Weights of a small mixture-of-experts language model, trained from scratch on English Wikipedia.
Size: 13 layers, width 128, vocabulary 1521, 9.14M parameters.
Experts: 12 experts in each of 12 layers, 2 picks a token, a softmax router.
Training: a variant of Muon for the experts, 5205 steps.
Below are experts of layer 6 (counted from 0) of a mixture-of-experts language model. Rows are named router (the router's row for the expert), down (a neuron's output weights, with its number) and show model dimensions 0-127. Each number is 128 + 24 x the weight over its row's rms, rounded and kept within 0 to 255. Numbers have three digits each.
Before each expert's rows: "comes before" lists some tokens at least twice as common just after its tokens as in all text. This comes from a sample of Wikipedia text that the model never trained on. Tokens count by the router's weight.

# expert 9
comes before: "\n", "-", "|", " by", " to", " in"
router:117139143121108133175128102104131116134134098150164130116112095104141090111096121162151163130153106171128143138127134091085119103122093153089070130104147109145122174144123102156129167114099152127115147136139105145133109113101156093117114093107145077128160131126143148166103115116124136093145153128147120142130094132145141086131143138133176151170163094139154129094100098122181088121149
down0:185148117148124112149138131110117097143119109139149092145106143106115126086127174148121114108152071141135101102095164097072126122151113139139146104149124121109176139133148149172115170141128123101117097157135141191145148131139109093112109160176128177169129157087124157151109146110109154114166112120125114132105104125109172130146096123136091134144114113173142130142131113134120157138117
down1:113153136149132127130138126136145151139189188192120146116125151126115126145130130105114109112146167088130159112150127116154119163101137203107115154103150121140140152088127105123140075127135143118117104121154128132158187147127148110126113143150130148152139092125122123121133131087132123133108108118102091180130132105135165123104178129150113141139162122124129186124091141098095104124171
down2:134123084105183122090117157144111185134135145151137122176152088134120122124135086145128172121119128107156178141151139123117151132148153143135110150138139175079132132127149172115099141125133103131136123136193117136140121119110173127143132139114118124097125141197158135117141152137159098142138109155139136124115183148116100135100127090075116140145130146138126145100151105135108174142092
down3:104153122171136133106129106124166132128127136142128098107113132127159165142173112114134099145110140130114151139126125120137128172172107120157150125130096133124156113097107132156175134156127121116139119160084090123146117101110151118106127140152115179107081182139143143137100133129202079153158137136144116066120114099117073126103113118115105148143148120088135161086132169143119145114127
down4:155116103102127136134126133144149163047124139116121107128104157131114152179134105166143140108140147127088111114087115142111127129125115093127096124107121167169113088119120125152138129122074130120109140120145176118168148101132110109120128145114090126153127151121159125164151142120132114125132075091133098139125129121132091108145130143126094201167135111091181171152141124110105138098149
down5:167114121126098151116152138141106085097117133088092148084067120110141161148130110107122108096127137159138130176130143123119118117131157114128129156108122134134157128134160160162143118151113108128085107150107140107164145137083152161153129125161186079125126110097156155129151166131119143125137104068139141139112171130100158138136130104088153108120186120126106098136127092136134118146156
down6:103135088172115137110142119144114118104094192106121140140126138142133109112155102140107129114130135161149115144202143128109138131127143155115119108089132139134100126145111140144105105120163067118105116133085127148086107106154120142120121138141128147114160142093115123102126184127150118116131125122114124145154129076158101145127049150121085124168150171123106106166136147132149152150164
down7:085159107123153127153114124115148119145162167120129128089147142117150133160157133158131176135116151140121109121139161117169104147113115113105168137134151157170126112153146151103141129093134132124187117097162122080155103106109148107114149100104104088151116080139132114148132148113124154182119157151142128117148128152174058105107153135172145113129137136168116132112149100131152108100146
down8:101148125128146118113112171146072126144113124137113104138163099129146112116127173109134130092108133130146086114152133123076121136136134142123111177146123143117079163133184122074155170106161147126091113143133080130120126154082129123167129109138124094130087154147128102112153095120144136113109159157085122113131127152168128096133129116157093164112129112125109118149095133118138093183122
down9:138148151155121120129160115105108144122120148118145124127090116138115106075133090114123129095152156130117104166144135138138137083178111097144127126149093157083167127115137115118126142119105121120183124133067144136082148154097114154107146128111104183122125127124088119158091115107117116159096108151129119134172107086153129160117098146099093121103113166114108144185123125131085138116102
down10:148070147157143148140125095131088106120088127134129103157103152158105133147140134168132121118120178106153121146150123127080117150158124160092129121142104135117135141102161152138108147159090116115111117145070150121142133118118121101131126123099123092110184187116155105086180182104163135114093126072147144148114122159089157126132133142136104150117119141119131120147113123137103137103114
down11:105169152156095123121129135115155144116084125114091110167109146161150181146104175174149076123147088123097108188165127158106122118105100142123161148136086143139127146107113117122087168144131118129113109077170120140115137149137151114079122123129148131128168122115135140146144128111110127157108125159102145109166104126149108098139146168126150130126152147133136146085159151124122136112089
down12:149111094135151116109151088139111137139144109122126170124112166133171168106149143104146082065153144141085099137143128122117132140128154161100140114122130115129136169117119086113106163147155119131126102145122116138100134074078144104120127095138154152091129142129074131188091130099134151069146125154146146117133085108114136103158176104124164132123118119121128124130133134164152137150136
down13:145144151150104126151115132171128097128101103127130092116094117067160146114165092100153107124116106112141157114153125120117095089156119120106146163069092160125158090120122159142137119087097113136127097147130157087183137110121095170135132096133113139132115122130119114127136143123126138090103145140118172172183143110163119110163128143140109149107117092089163140124107127104148113144119
down14:120139132138068087093129122190124109148084129128151097086168161124149158163119100109086131136105115106140121079153159129141126136132149097144137104151151084126120121139104145132133081115116130146100125102135141192147118123144132124112148132108128064130124105104115092132099128131090168116135114113160113127098105110110111182150104135155131152140137121153145151083113099119148108115129
down15:123156114123091154149111098126126111112140162125131145154126090182124150124109081111156095161136123128139093151166158120147104106136148095177138156148118128110103139157125084166107183097142139101117138104104105186120167165108124107106109108127100156129139165080161114126100133137142129104123142150111111166149103148094148130094109115109136135103120147140104110176131126100120170137126
down16:084123160152176112128120139128146117110177124114132146172092110117159153105139177115103130154133094130111138138138145100155128182107124128163150149133127084101132120119116111136163097085146153127144088174125128111167134142105107130184128137190158135138118142143099183161105157110126107111127119146108131107082113148143114148118144102112162133139130126173106162114125125129128150149156
down17:128133131150132127133087095139185135147156134134176172112112107143103103117138144120127114134124157132128131140104101073116103114108181150150125139110117113131130147162147129127114125100182129097127158122141183089144136148109101168099142171156151126116135158161156142135149071160138159110121191115134156145159132128139113103127160105145143113165131098167101151107117107138113157153108
down18:100120090108116105081156130152137130111179116130147135129091147090135147159133149098153161128117101077143110094125087159087135135108096118165141172078134143103146126119135104111139132123134096171143110134131126127171117101131136146145157160142130123134100146170138169134136139133170143171119128144116127196144127124155109154096146097112126095105118099142109110114082107119121089102145
down19:092132153122098119136115115149110155131133163142068148120097097120117108114163151131112125145130116108177142135081115123091146116178147093094158129149184130111121153131116115156121139155100098125135164124124076158106099125097139110141155162157152081132129111133150157167126119090131092119150148124153141096138123137129107127081109116153140131144131111101149130143116127055136144087099
down20:131125136144109115154136131140091140175108137132117104134184143127084124161152119128180142120166156164101130166132158155109135166149158135122118109149113127167133181119152137107156104185106093114109156149137126098087098144144109162126156095150113096108160141164117093097114150113106101129115142117112152110121107118164127112137132096176154172164138143124108113149121104122143158152140
down21:130133126115094111147134157147111099119140102089101107145123124147128121132071110085131127142139141132139093156120124139080160122113128129150130109086135155103147165144095098115132148159157110133115127112087117067117070105124149105142146096161119118182110138128115109145097147143114164106120146167130131089154123174136155123139163108140172110142105138112172096165180115153147102133124
down22:158125115118095106130129129159199107119181156112169121111081123150142139128101134193124101165098111125118125174150148141164093136156109118116135158078096130165094144141127142102175114095120125150160126152117173110098143150121142134135133144103142132141124112136112116125158099110116131140165126128104129114149172099128106102132172148158137154145117085140159136100108097133129095129123
down23:110100130131107131145116074118168154125111106190102181140152130150133118144087118120110142116144094100158094119112135124127106119128115094103101164083137178124131116120143177120138159139073132167106112128106164124075152141126127112124118124131095108133100141163139155115146115132115105125075109176098145126127140099143160185157156126126143150137126128087123105155136146154135131153121
down24:120146145135145134153158110143130105130136119140123092144105112096086116115122136158149113119132119144128157208157133146175128160127110114117143133116141187155116166162155125113138091114128156145150107120085103083099098106140083150114173165151119145135102087129113139150139141150119118178119130122104142160130153126114137133124110118102148159081111153144114134100175132157127071154104

# expert 2
comes before: " the", " a", "ed", " his", " an", " be"
router:127143139112139131149078121135103147113113185114122110107155138120139096155068105124107123115070123124108117098104102160138124124095164137167131112146092148127150157123096135110136136145139134162113102119117120122126137094136134131105112127141149062127191074139180113144097122153142158144066172154120149104140126135111124150156114096133112129123114163143125089135139125139145143119178
down0:096172111149116160133109206138150164133079136125116142099161125177117109190116124131131118146101100113147113116161111143122116152119097134120154140088171139170141110142141152146120096145119128147133167113101142132080106127154160159101146129103143143131131154136094126104103103150116107108169148097143142158116148105130146088130131130123152158107122128128149088110120154095157138079117
down1:141142131095151144149130110144101100115162175093108159123134104178108123123106180115124135123139135151125093143117136118125150146137181166147068142155120070116108143085140148130126110102185139128104134113149125132129148117134123106135100131155106143146151167097117108150091114130105111138092125115106105096124131068143128116099083156133129127136089107084155124178164145134103144128139
down2:130137126118153149104150121110109171130105103118118110110109129164130111124187118122130094175104140135132119150126122118165129101153138114105146069127119139170061135106151147111096106135147137131128161107101165120190101126129118112109149078125151099106058144131161099115145129128150109115120144151170166104088177108111143136119118119114124135138143134150136133090155096138146142090125
down3:104112163108074155150095140100175103136152182140111136126147126154144142106105154138126101133164115147162091092120158128119133135143128144140124136116131138106141141147099126095127117144177121133137152110107132116081109141116128115134174143125070143120120160121141132127100144153080170114106135079157100119179101129104112130140157131127099158133102150162151137152098136099181167162117
down4:149118128144145141159112150147119159120128166095118148139133131125120176106128126163131154159110106124109110167145164098078142153116167110125072070149123132131123096123088157126129103139147120094097081119124134114159129132185126125129111142154115135144177096096117130122140182118134151158151170118138087151129154149110126118151141130102140179154122173107172109101155144130150115112126
down5:129168123102109120148170105154137126137153123157126129099125146140100122131140102160105113161121170117105112138121139107115167146118140122151130118168176128098127157126142139158146118115167123142111165122128121159122082129110106137166156143171104128139120099159104145092049114151154142108136153123119137112093114121137147133109026145162153139136117113128124079127127135130119096163114
down6:072141078161154167144125142134138149122087130129151155135146088123122136125128109135114110129164111146161134171125102143081121130109151125130110105137112159151123121143118140117147133090128086142101125142142117104108140132098100148162187113076106179108191175180156140144151131139126137111155131129162167105138145100102132121126127103159117107151129138125151148138171117136145114140078
down7:112123148112159100076100095085172135110133093132139126100144102116107119113120156126122137117129158157098122106114149123119195121143126117090151123164131189128119101144153156072131135103113169118096132138134104139116123112142132098085144074141090131126144139115097077105091139126141147116086140135153117143118168144132140133096161111132124144131158179126152116156162124162124117155142
down8:126096122114126115110149136104128172137126154114123152148109128120133171112073128099112144115098098155120143147153140099152161106085134115091092136142145109200172127128109119124145126118136143099111109145152116100191124159156090166120108158118118133184149157137098173101152127091136169140124130165137147149132115162137154113123127094125134168114115109128126091110154139160135119142171
down9:117121134103098132118118115120124100140090121183086119144088114093136150102128112096145103117137138140110126147125112093109139143167128128134115121093151119103113109131094105124133131134146126136081139124079153144139162123156154079109120115119111135123144120135135126165076077128095113055138125096172105128092139144160130141188108141133140103124129132150116129107101156134201127098166
down10:137118118106136078140128095138145133142107144134132103159149120122126158099120150134117135152134076168125119110116087132122111105085144131144128117135064143107090150137140096133128177111124114144124114170121108131136120163144097111135145109139102175113153100111089112152144182132139160145124136146103137109140113137138113078080127120159157164129126186136090171123124161063149106132111
down11:108112132149147086122134159111124154141120123152115120117135083161135170091165143156147138163098119105111113141112089133132135151118114146182120081116133141143120068091162170096107098091107124113138125169132095124145120113180103167116129143129098104124152147103153089117161078120164107099130105141138173137127126082158141161128121134142104163149138130100119127104132150114127099146140
down12:186127096136153111151122084090125128126128095100148165147139164110110117136112098138148140102128193156112122106138126139137107144111127137112120166143119151133166135149143171078135114156125101102110110162154115134052112122119128172119135123114126083126138179122118134142090111149140097097102150070124133143111117118165098130123192153113136120139104109149120161122132112137151120141138
down13:096134129100126124096131113137149136100101136103121105137113118109135165119118142108125137157117069138065136138167134119105112138154111099087130121127158136088097091110135142124155129087132077150075124113132180146121086114112150177121110137124138128147126115148117116117143102141137188113111113154102127082134160179126123112139101110117100139161134152105142118114151111163076141159171
down14:147100118130131143131146125120129135142137119137078124160143122072164105137171101115144135092173136104123181102165134152141116111118129117157157126068127111137133107142145104145145094124138125102153106110103128120089082133125187118157157146147109079139099087122139125115154191138131139167121185104141146147164141120115173135129129148138083113142134114129155086139117112154126117123139
down15:114173151153119132114107132140104147151119141106122136111117150149115096113137090094081137121124101114054103133127181133111157089118134123110152124100090115123106147077103109181109103138166108129135150133142075150158145146144133112083141091117129147141112150101111126152122151117106146140121118119121148125163152130117104139128130134112100131154081157096090156127202112140120095147119
down16:135117106096085150132118153150150134101114152125130119128170159125133138094173144144112147137121084102128124178070124115121127153106101136101108169120115107119126144133141105110129126092120130076133140111116105162205083136125107108155137110138093141135112148113184116174119144109145124128113126151126088115140143163114161149120143128135095107123080138162164145126128156158123190131126
down17:110171164124159149124119127139105111101131115091124154093140159129135144114108159109137149085113120122144166111141116159129126145138114132151145155074173158095173119161137139103123121084069081132151093137078127132103171109175133128132172130095144110147176120106142120152132124106138172147107113143089110130133102113151120108168124144154156142149134151096132100127117153138147133150159
down18:123167193096116137104092101119141105150123164142141135108137117157185167125120133115165126127158094132147129109131129159121166134161148160135098107099167125131103136166121140140154105067127122116159180094150105134134153139148121153160129108131092130150155092131102115103071150175121120130148120128116156124152133150102143124143135130146123099128141087156131119138123149158158185108139
down19:111107160144088114139114115176114112098143125103153114115147171159110157119088093110126116101124123114122077127122125105141106103119106075164144132138159099113186112170132085109129145148130136159145079156104095153128161161121102122160107139136110139134158116106089123152103143144122120096121116145079156124118163098113115112137161100193124121127113145128135142109108089097121105130119
down20:134116113109114145122141146100139130125157120109161126108067153142100112140178104157132105135129090132155159128111111129115118096087093143143123141108127096094158141136178071186099149150134138118149130115133142096134119112095152140119135164112128118111167094123103132149132095194129124120154113119161110085124156131096118124128113129125132092116147168135154132137208096130102135121127
down21:107158069112112139140134142112168168161095136131121137134122162144168096140076109077140168118122111140141116131096113114100132130101091128143133129090108106178117144107116151136127112105132113105142103102184109099177128112139120120126121092144101137152141109160143126109123100162140147188156148107126164098150142148110154111117140137097164094124120106073114135137171125158131136116139
down22:125167123108163157134124152120158121124118109104125167123172096167136195127081091110165124128127125107095104097138139113097176121115092138154144111160128155158162126095123141128118141132109114114130135126135078069099083115157157122139121106113149106117167114121169134136118112134140136132117140111137068137136082186123156102151167114122107136126147125159135133136093148147133152124142
down23:137158153162148156185149156070131129139158121117171145136149080135160143133107133116101135125101136130106097119120149132149160145151132134120137100169122136115149091140104099143151110103120158096104111111108099116159108138166078132124116152120180152115155116108114092169079075147122130100135131117147157109125187135113118140101086151136105118094148154103141155102122123107119109131135
down24:165133136141124162132127148105131135113126093090093105070122145160139126144109151128113168092158144106100113098175101112107097131113130132142097126137092086128126160140098151123112135128102122125106084155157090092124128132163126073185115131139146146121149124150117123148100139143135118129140077130170098120161086095148114114134095125170143143145173140119124179125149141098153132141158

# expert 8
comes before: " |", "5", "0", "6", "2", "8"
router:093120103149166147092135143072069146136169072108128167139123131155130170123143096117122104103131166136127115176105137095131154115165153112134168108124125143140095107158141090125121143154155096114136110184143139103121134123129098153112137130120135187149131122134120147150133160148112113131091169101125136118099121122172141148141111147145118147133127129149107136067109142134179130129106
down0:099115133173134124114171155162143117120118166122118120113118144150149114117159152167079192126089175124142159149125139138107124155141136129115106101143115153131152132108157153133139112143138119181131150112139130117149150117142138134143109105086119107184135123100090091089117171173124122161132098126117132159156154127143174159099151152144149132135133095103181109109107116138158134130172
down1:125115172126139115149103120129108107128147114114137083124120134101128122134103121128157109146130145164144146105093116134114160159125117115072130117166061124077070115110122115078132125102129137149120189113132126110098156157114108162169087152170155141115107116127130113112123147158094127127112120130093150087132137135083132169092130126130117105174120144120173157133128126144124106129181
down2:123130116156128113144140161116126100149121156122119142113180121115165106169085137119119152173073138134123149133111111140113109121117135131132156150154149109122171097075159107157101130105100100080154161077111085104162144133092118158168126168120169113139146137124132101120121142154137148127169126136142116117148121091151135154125102108085165115162125119108129086144159130151128150127084
down3:145137058159109111152155129122153165104187071095099132144132164132124119130140098132118138131116093152154097157138136120128110156112108112124109119139170133113118118125119139050088140149151137134158127086158118129161090162140118124151167107110125101141108087124120121096132141149127110121111098141125121143094083149139136141127126134128100128125087076180119138154105123169107144130122
down4:132180129093151162105144099154119140111101132097127134129161128138106145142124136146107164131128132153140143124135127135141108158140104099119102123067180130126155127113142166152133094128131167125148178136140121177142132110143137179091068139138138129137102117157143120112178113120134184102131083124143112123131144180128098105151174092127104142161158134162145103123098125156133128097144
down5:166130120126109112111137135136138112097161159103117123087105148111156160138184147185101115134130126133149107096142130128143147138128128097109138134113096111142113147163191139074144133079112168137136105142134109099101103093178144149086091135126140099129131104099124161112125160137130123144087109137131120142085127104138111154090159123140142139131177123154121170144113108084124094136164
down6:150171129075125130099087167111128134095069110124127104121110108124156167120147136130095114134144109154071119126128092087151167139120106089140083141157085097151156128129111102139127110097135121109135126149114129104140131113163153099129110124142096105112114086134141146157109153111152140135107141159154095163126143140131126097172113124152123102114135115118092175129109171121152176100108
down7:108102101123126118145117130142162149106170106110157105136149130156155110146086120113134129177099095148135116096102126125123110114118147078115117161134107122105138109132117138096119124098117149134119157102162121100120111101140142163180160152134122123144127127102094156081103170142113154126152058084141139143120169155133097116127117083143158138146113134177131083084093107118104148113156
down8:117137134136104155130130135124190130155118136125131137156110093116125085148181085093157144090143170106145119103134144097127137118151147134131120117124137120136107144087125102122141097102159171132150137138109136085190091091136131175176106136094149118144104121169138135095121135160103155177128133108137139133156132100087154112109148128141138146095136144153137137088125122117172119167160
down9:137166138122120118128135105151139104147129141125161155107077115136123149097108149124149144145154142143103105160154111128150119078123106137125128167071098175122176150142157136116160166111097149124135094109095103108081123145102136153099119126116138130141117118104145095103122151162144083139123120171114106141132128179166111114125130129130137084079194137137140146126106180133120107151139
down10:090119163149119140152085110150145140124121129151113150131139126125132148100116141114117152116136130112155135156172096125126134161138085132119120167113085182079183146146121185109147110130150135107132149167141119132169120119153128116126110134107081109165104098129139139144131102072121179160142079150116087143113157142106139111146125125119103152111113154078109109101148095105105098135128
down11:140116097103129143079138154125146129124157136119131156130140140150120199137146109088129121156103068078152089106138135164130097134106116179140136148129163087091146108121137123129077097136150126126137139110106127139164159114117151171123130145127127160124110123133172134102121118148155149139146113132088112120096088128168105094127149150162175147144129114163179145124098111140159135118145
down12:102125107131020107144144103124135136085119136150119127128114147119113152121131141132138084145126146158122150114143139089125121122126117167163139140142138130094140119135120089167124149135174161131165161167160151107092145134125142139144156137103147118099150096156128134137125140150135118102115161117142070128096127141065120128117097124155127148090158174140120129141141175144123157109165
down13:139115116115128131148145117127128085150143150138107140132131156117104139142157119155105151110141108125116151120148137113103146138153136109118128098115136105144134176123155135136122099108160165125134156073136135156178104106168159077137116159182117123113154135142124092128150103141101158169142157138123067134166163105152178092081122106109130145180112155154112103140124164120166138085137
down14:146116098119118137130145095118139179113139098137096094099164134111090126126137142135141124132117110140111125123095130164138112113137116163152126119183082114131160102112141139120098102146094145127098137097120129088210125124115109085130201132113104149088122153156151132148158137129098146140130143130094126141076145098094142120124114121147125131125145121093105076085159119088145116116119
down15:153115121120121134144156107151157100113145113209136096098131137141129089149112154146120116122101154132096125162122135119137123147135131134161096143150138135107132116146148124163112143117132176160084122154121151134147133121137151123130092110143131102103069106191133164119106194086123146124141096141152113119132144160154120162147121072112085132128089137149096162134162111100158120133120
down16:147131166101134109115189119127118157093107155128123130147134163107079155136114131128170142082125199101111119122146121117154143134121138142127138072178125163126167127155126128119134139130155128119137170143139115148123161118116097098125107123086112121145102121159138109100176117156121130124133140156150098146128090156150141095118141118082150113144084106175081111105167125119109148134146
down17:127163113113113151151138164137113128115139115117137137155091092133161131132144122136130102133204076158122110198113100123117117119164158132159142093119116150113138149135138117163151095084112083135079098150150134125155122152135143106112119152159161188135124111098161145135152093119130113149160119098125120112123136087138136094156121159107127121117106158147127165146118162166121160136125
down18:222144143142161107137132118101115142125103159099125121131123135120141140104135105167110141120179170135079100163116130133150129126157128093120174131143147136110089172075124100121132145125110122142115149127110104170152113095125190124129159142107144158130114158159138126101120120079121144128133114136120153096139083158140147095128106137135149128127113089107124154121138124134174134101162
down19:104106165120143107144109131108138115162104115121135134145112164085138107160124140113119134123114169111147120121147132101115081120136108133124138097144073152085154134076122170122111071112125112135155137096148088127133137119105153114084139114118123099115137114136124154131096181169141092121107059164123136171081145146143131159108112095162128139091153152140095105157152112131146124132120
down20:133130128107101138137138113115123124128125122160192127162126187108127126108136124088128143142081156128120139121131155160155129146153148161101140131094085149139139163137114074095134131131117116153134128121126089137071148124082161147126119136075128168114139130093093146082106140147065082136102123149122134118130124100105150099118101144155142136107130134147120147163130127142114181081131
down21:155103123135103120096140175119114161119119118149176125141148110100177162158170122166088132152152156093133156116142112132093123110148157143157144157111114106183176132151128119103151098161095148147133115119121114135092101119127118097122169136126147098122148135112121142135126107154112144168148116128153149164136159136126120178167156118166057141120142096152151105130118115101117123127107
down22:130117141036128078183153120155093109125138125123089122107108122116149077119134129114107139123136152088111113137109156145121108141132124144141123120114135115094135111187177095161120106104138158087144158155129105153140151134145130125173158123108108164109116155121125145150058130155136117133130130148099125111163129142147121157126083169131124148146140114176139120132105128142120126097149
down23:142142141158122121135127108125149097159131115113118111140140129087141128092118148118142114141133145137055113132119099124101118140148133144152169130152134110120141082127143120126160138162109136057127187111119118097182146142130117099128159103194120113111118129137165157137133169095079103155162117125124131158137126094154129162126116119148138134146155187153119098112103113144117110181144
down24:161128188125162107130111107143160123136127126118116104129150137121066102112116102066149142127140125117079151134143059141129140137151100094147098134138124141105124156123090126136135085147116126121120108097144138136126143137158139127121077144124164110145130106134067104110124131150095127109118132093111133145112121121159128106126122137105110144107157108078128114136049126125107172173154

# expert 0
comes before: ",", "\n", ".", " of", " and", " The"
router:129146127086101111150126102137130113118128124169125150098119121120151082133122119151136116174134095172098121192129092119144124138135115109109108134087157152121117130145112101101120098123117127120091139100129144141079120138110123158115078134165114107126123120095082125136109150143124085102092142159158154118168114096112102085100107139112090167098124186109118102166106139092149145135150
down48:110107133134107113114157123125151124149151152142130190140142169152093108144156151137106096094171161132135113114151114104127105121090088130093170109123138127108085148103141115171168132119115132122136093113152118123201133104143143156165129159124131161182101151118127091121126148151131128155190119120109144129141131139114113138118144135135143083072150152113117171136157103122135099118141
down49:111151148156121153089133099111121125122118128135133101159187121125167131124134123155144127094145142152141156098167131125146182132168136117148146154112132124148120158154120156121129160121130109111087121146120124120086130158131175157133090135118169087106140084070129123118131109112161106072160146122146122131159118149098057175126127119141129127092142110112083136144129141127115124157170
down50:132161143143159060142114128119142093102130148153083118165139135148159163155094129131118104130129157120159123130131103086121153144121147135132115074144130141139127131095175105115138092133153118121125088089119144157138150169198129101155149100169129108137172156123126111166133143117135145121149155138135137119121114132120078147073110133131144124089099160132083167124144108115140111149120
down51:130115129173150154112104118103148159138128110152128122175142119096135111184128119162135156115107166139148087129145139109130137137152120161148149099170129148138083090147106145112166147142082132138060114105097129124131115133084089119118095134133140123147151156108160150166133104109113101140073147151103123122116142103137117173134112096058126133139106113112136130107114130111106079124122
down52:134115116176163125101149134153130101122125136164102131143144108138124085114106106149117125118103148119150119120122120146200092144130143107114120106145191132133123130130122108103178113148118111102131143129112095105168124147129087146127107111117151120119150171125093124096158124119159088174125146128172112081120112151155096170088143127126194103170100119104154127115165141149124150140139
down53:105128119138082107122138120134099130115118101134097122158156075111169152115104118095142127146135094171179143161119108143123134143110118098151157121141112108119091114105059122083141177143113145159166127122116114099078102165126107123130129094139147104118157098141131083117146137116108128115093125115144136136130133168157097142148157112117173161145096124135114129138167125124114190132106
down54:117123140160135142090143107150106155137132122144103139099184159141142111122163115166147119111128096096119108109109113149159082139148114138121136149092119111134103136123069136122155122066165091114124113170111131105126109096103160153151112103066117125168123083133120141108137081176116145122130154153151127128079127149157138122125081138102136118117103147099122180144143113137131120105121
down55:093133169135140136097111108102130100142166156166136135087131117142098132096131121106122151129120105098108128143156121147113121127127139123169138167127112162133130149175123097148112167093128121111162148101097094122113128176140115080137125166136092095117110087161081099147120141137106128077161138126086133136098137116137092127116104175083145150164179132123152097152135162125139127120125
down56:144135084129113097135107200108133111190154119116119136122156124100100095146142128147079139130068156133146123111173150155161119156143122054082152122158145136131104133139110114171118111150142140139099143114158098134173106116108114126124121097146086148125154109134126143124112133123142146147165133167112093148101098136133143139172128152151137125132130138120111113111173091138143103133131
down57:123116147140106119156107119143178156104130157149190130150104126103122161125120107112115129085167114136140148120096121133174128130149144123133127117101150157134158105120180120152141147119152121167136111108108171114129158086103136097105109171118142142129174119121137132128123104145121152167191106152129081131128148081106136137114118134118141078106116116155105193166142168134134160129132
down58:156131151105133163142165121120082130149132125128083133144162121130173141162118158125124138139120180141129125101149096134130134128127153128156164145108154161126174131126127145117111092116076149170089155134100116145060146118064140137141128137118151135164129112127146111084114082100087092124178095132141169128132129137118127115132109154112152140097153126115139124161114161146115134171143
down59:182116133145107126128143101094095189172107131139104127107097143122096100146125107108167129120142131115111106131145116156118116132137089156094119169127121184107127161118104106114137154103195134135148140139125188136124118117082174110119139137129128162134111141153131108117107138137162093104154129116153157130161096120092116115132112178135110112181114125130094127122129156093107168141134
down60:114113123160136114113162102116108111129170112133094144131109148112161141123067092155126111132102137122108114124144133133142102119142166116144100112107108147088105104126118164140119152131149135159110127104126116120099115158119141137138127162109184134209096103139075111144122084125138090107113188129172115146148152127127115104108111118138173094139122165111147116163127079113143113093148
down61:134135090106156101129104111137158159172132150163135113142163158133150113123129092185103124132171151065101132129130149136122114144133118140135140113116128122098120076141160162113164129115098117130098162143085111180084106110107135132109132110117111110126095098141151134135109133117118152138089134136093110140085188092121102156115100176136126118098136151140149125096096133147159149152132
down62:107079112120129149112120098110108099097111135120160161139122077158125122134177166148105125157134161089123109136117095145136140134144086131134200105117101122164137115130088123139136155140139136158124127136132095113151097149077154152150118128129157135104109108139156134138159125131126145103064087100140125109159129090073089126148124122142160087108118122133088113129135103168131108127117
down63:099165140141100086099086114107084129128142123130180124162118138113140153109162153126152118159131121150172091111144114127110125127128175124149088105147160141109130153162164181155110115091130097137151160163101135157116138116102110148148114141118151089103109085134169136145175107151118139101099115130126142161111150138122132127129157129146071138139122140137104112115119104062102127134109
down64:105148132175111136104164145147139099124176120168181121168138115120130125153145100144126153093132121140169122137128123132129175142139130116130162115159120147147103119072113068146138086117193147083154115157090107142122132139137153132106121147150141132139100175137099132137172148142122094109117131109130136106134128139115111121111175089099125133113104136114160121092156101179117153107127
down65:136083153075147172091164124150120104080091094123126115140155145126143138189158117131163138131147096134136137153126135142108142131116162116112113117168116125109106137129102127093129119135102165139127079097141144120161137102095139155128097135145126118157149184116107143154143163118128128154170105113098138166123126154114129065098181138095126166144089132144113140125114130118117129095139
down66:109146100116085111116156145141126139157136126099135113133125099161144105136148148123172121110089078122159112125104123121139121134096120138134121167123135142103119146107157114142136124128127168174122142130173097095189136125130126115108173159128112124078158131154122083133091138127117114117129155102086168120065106109125110141117153127162097128157138052123146154124126177152105153131124
down67:097105122117121147114132142168122100101140119130148108135170138120172145130111103105106155110124096082159097117112111142120093121104165114106145077127153090106158091158135119080125156154077167163156132128125110109122091102125104130107142115090133136113080086120069096127164097125144143178125150113088130119156124150105152113129106114150145137097103121142149123113139164151125109106124
down68:114118124169148081128120116158139099117158137138155125131135107112115146175153125120093121102110107133168139137144136133125111167120156149133191108166152138093169056133129105107135091130094136108145156131081133145182108127106147132139138157145151131142099126168124108131123112117120104148165150131157162127129125129131135143076119131130174083130107147158124113111133105112112081116070
down69:133114159148137158107114108143113132134157118102082145150176109117141162098101158094157173165134164117109111103108128155136103154141157167144126119112124133121155134113111135108120111112124089133162123127127122140159142136117132147108134087143155139079127151122157180109121121124133065149080108119110088141160139131164174097135125122166111143130108076116069171108129120142097131147114
down70:108119138143151135086174135145152101177125113120151129150156153134104100105105146125074162106115115135070137112114106143161145118112094127129092106126116145101109095133093123064127150126121160131117176116139100125152147115105126153092149104150155133143097153174103147105134137150111148176126111119140133114155132092143124130137086132145143080160115147124126132164136104149081123112077
down71:112136127154116107138116162131133125157127092103109139149124126122161143120158167127110149179139186128102116134120135050146118134147101095151113118111154157126099140126105134129156130128138110107156097119149147100115134091130129130112089145138110103170121163103147119084135193127106116156128127149171124086112138122107156076160120144105098142114142131092145124100159093149101069121130
down72:141112152142160163132113142176128146107128109078112122137118087095146126127197160183143122109134089109087161096115155113156126093168134112139144138139164162138144101102146150117102129114124151139137119183140133113148130144132162112102185123128104128131097138115135166123135134128095079111153147168124149163145116142114158145083126123141137173135128159112123150138159117101155154120144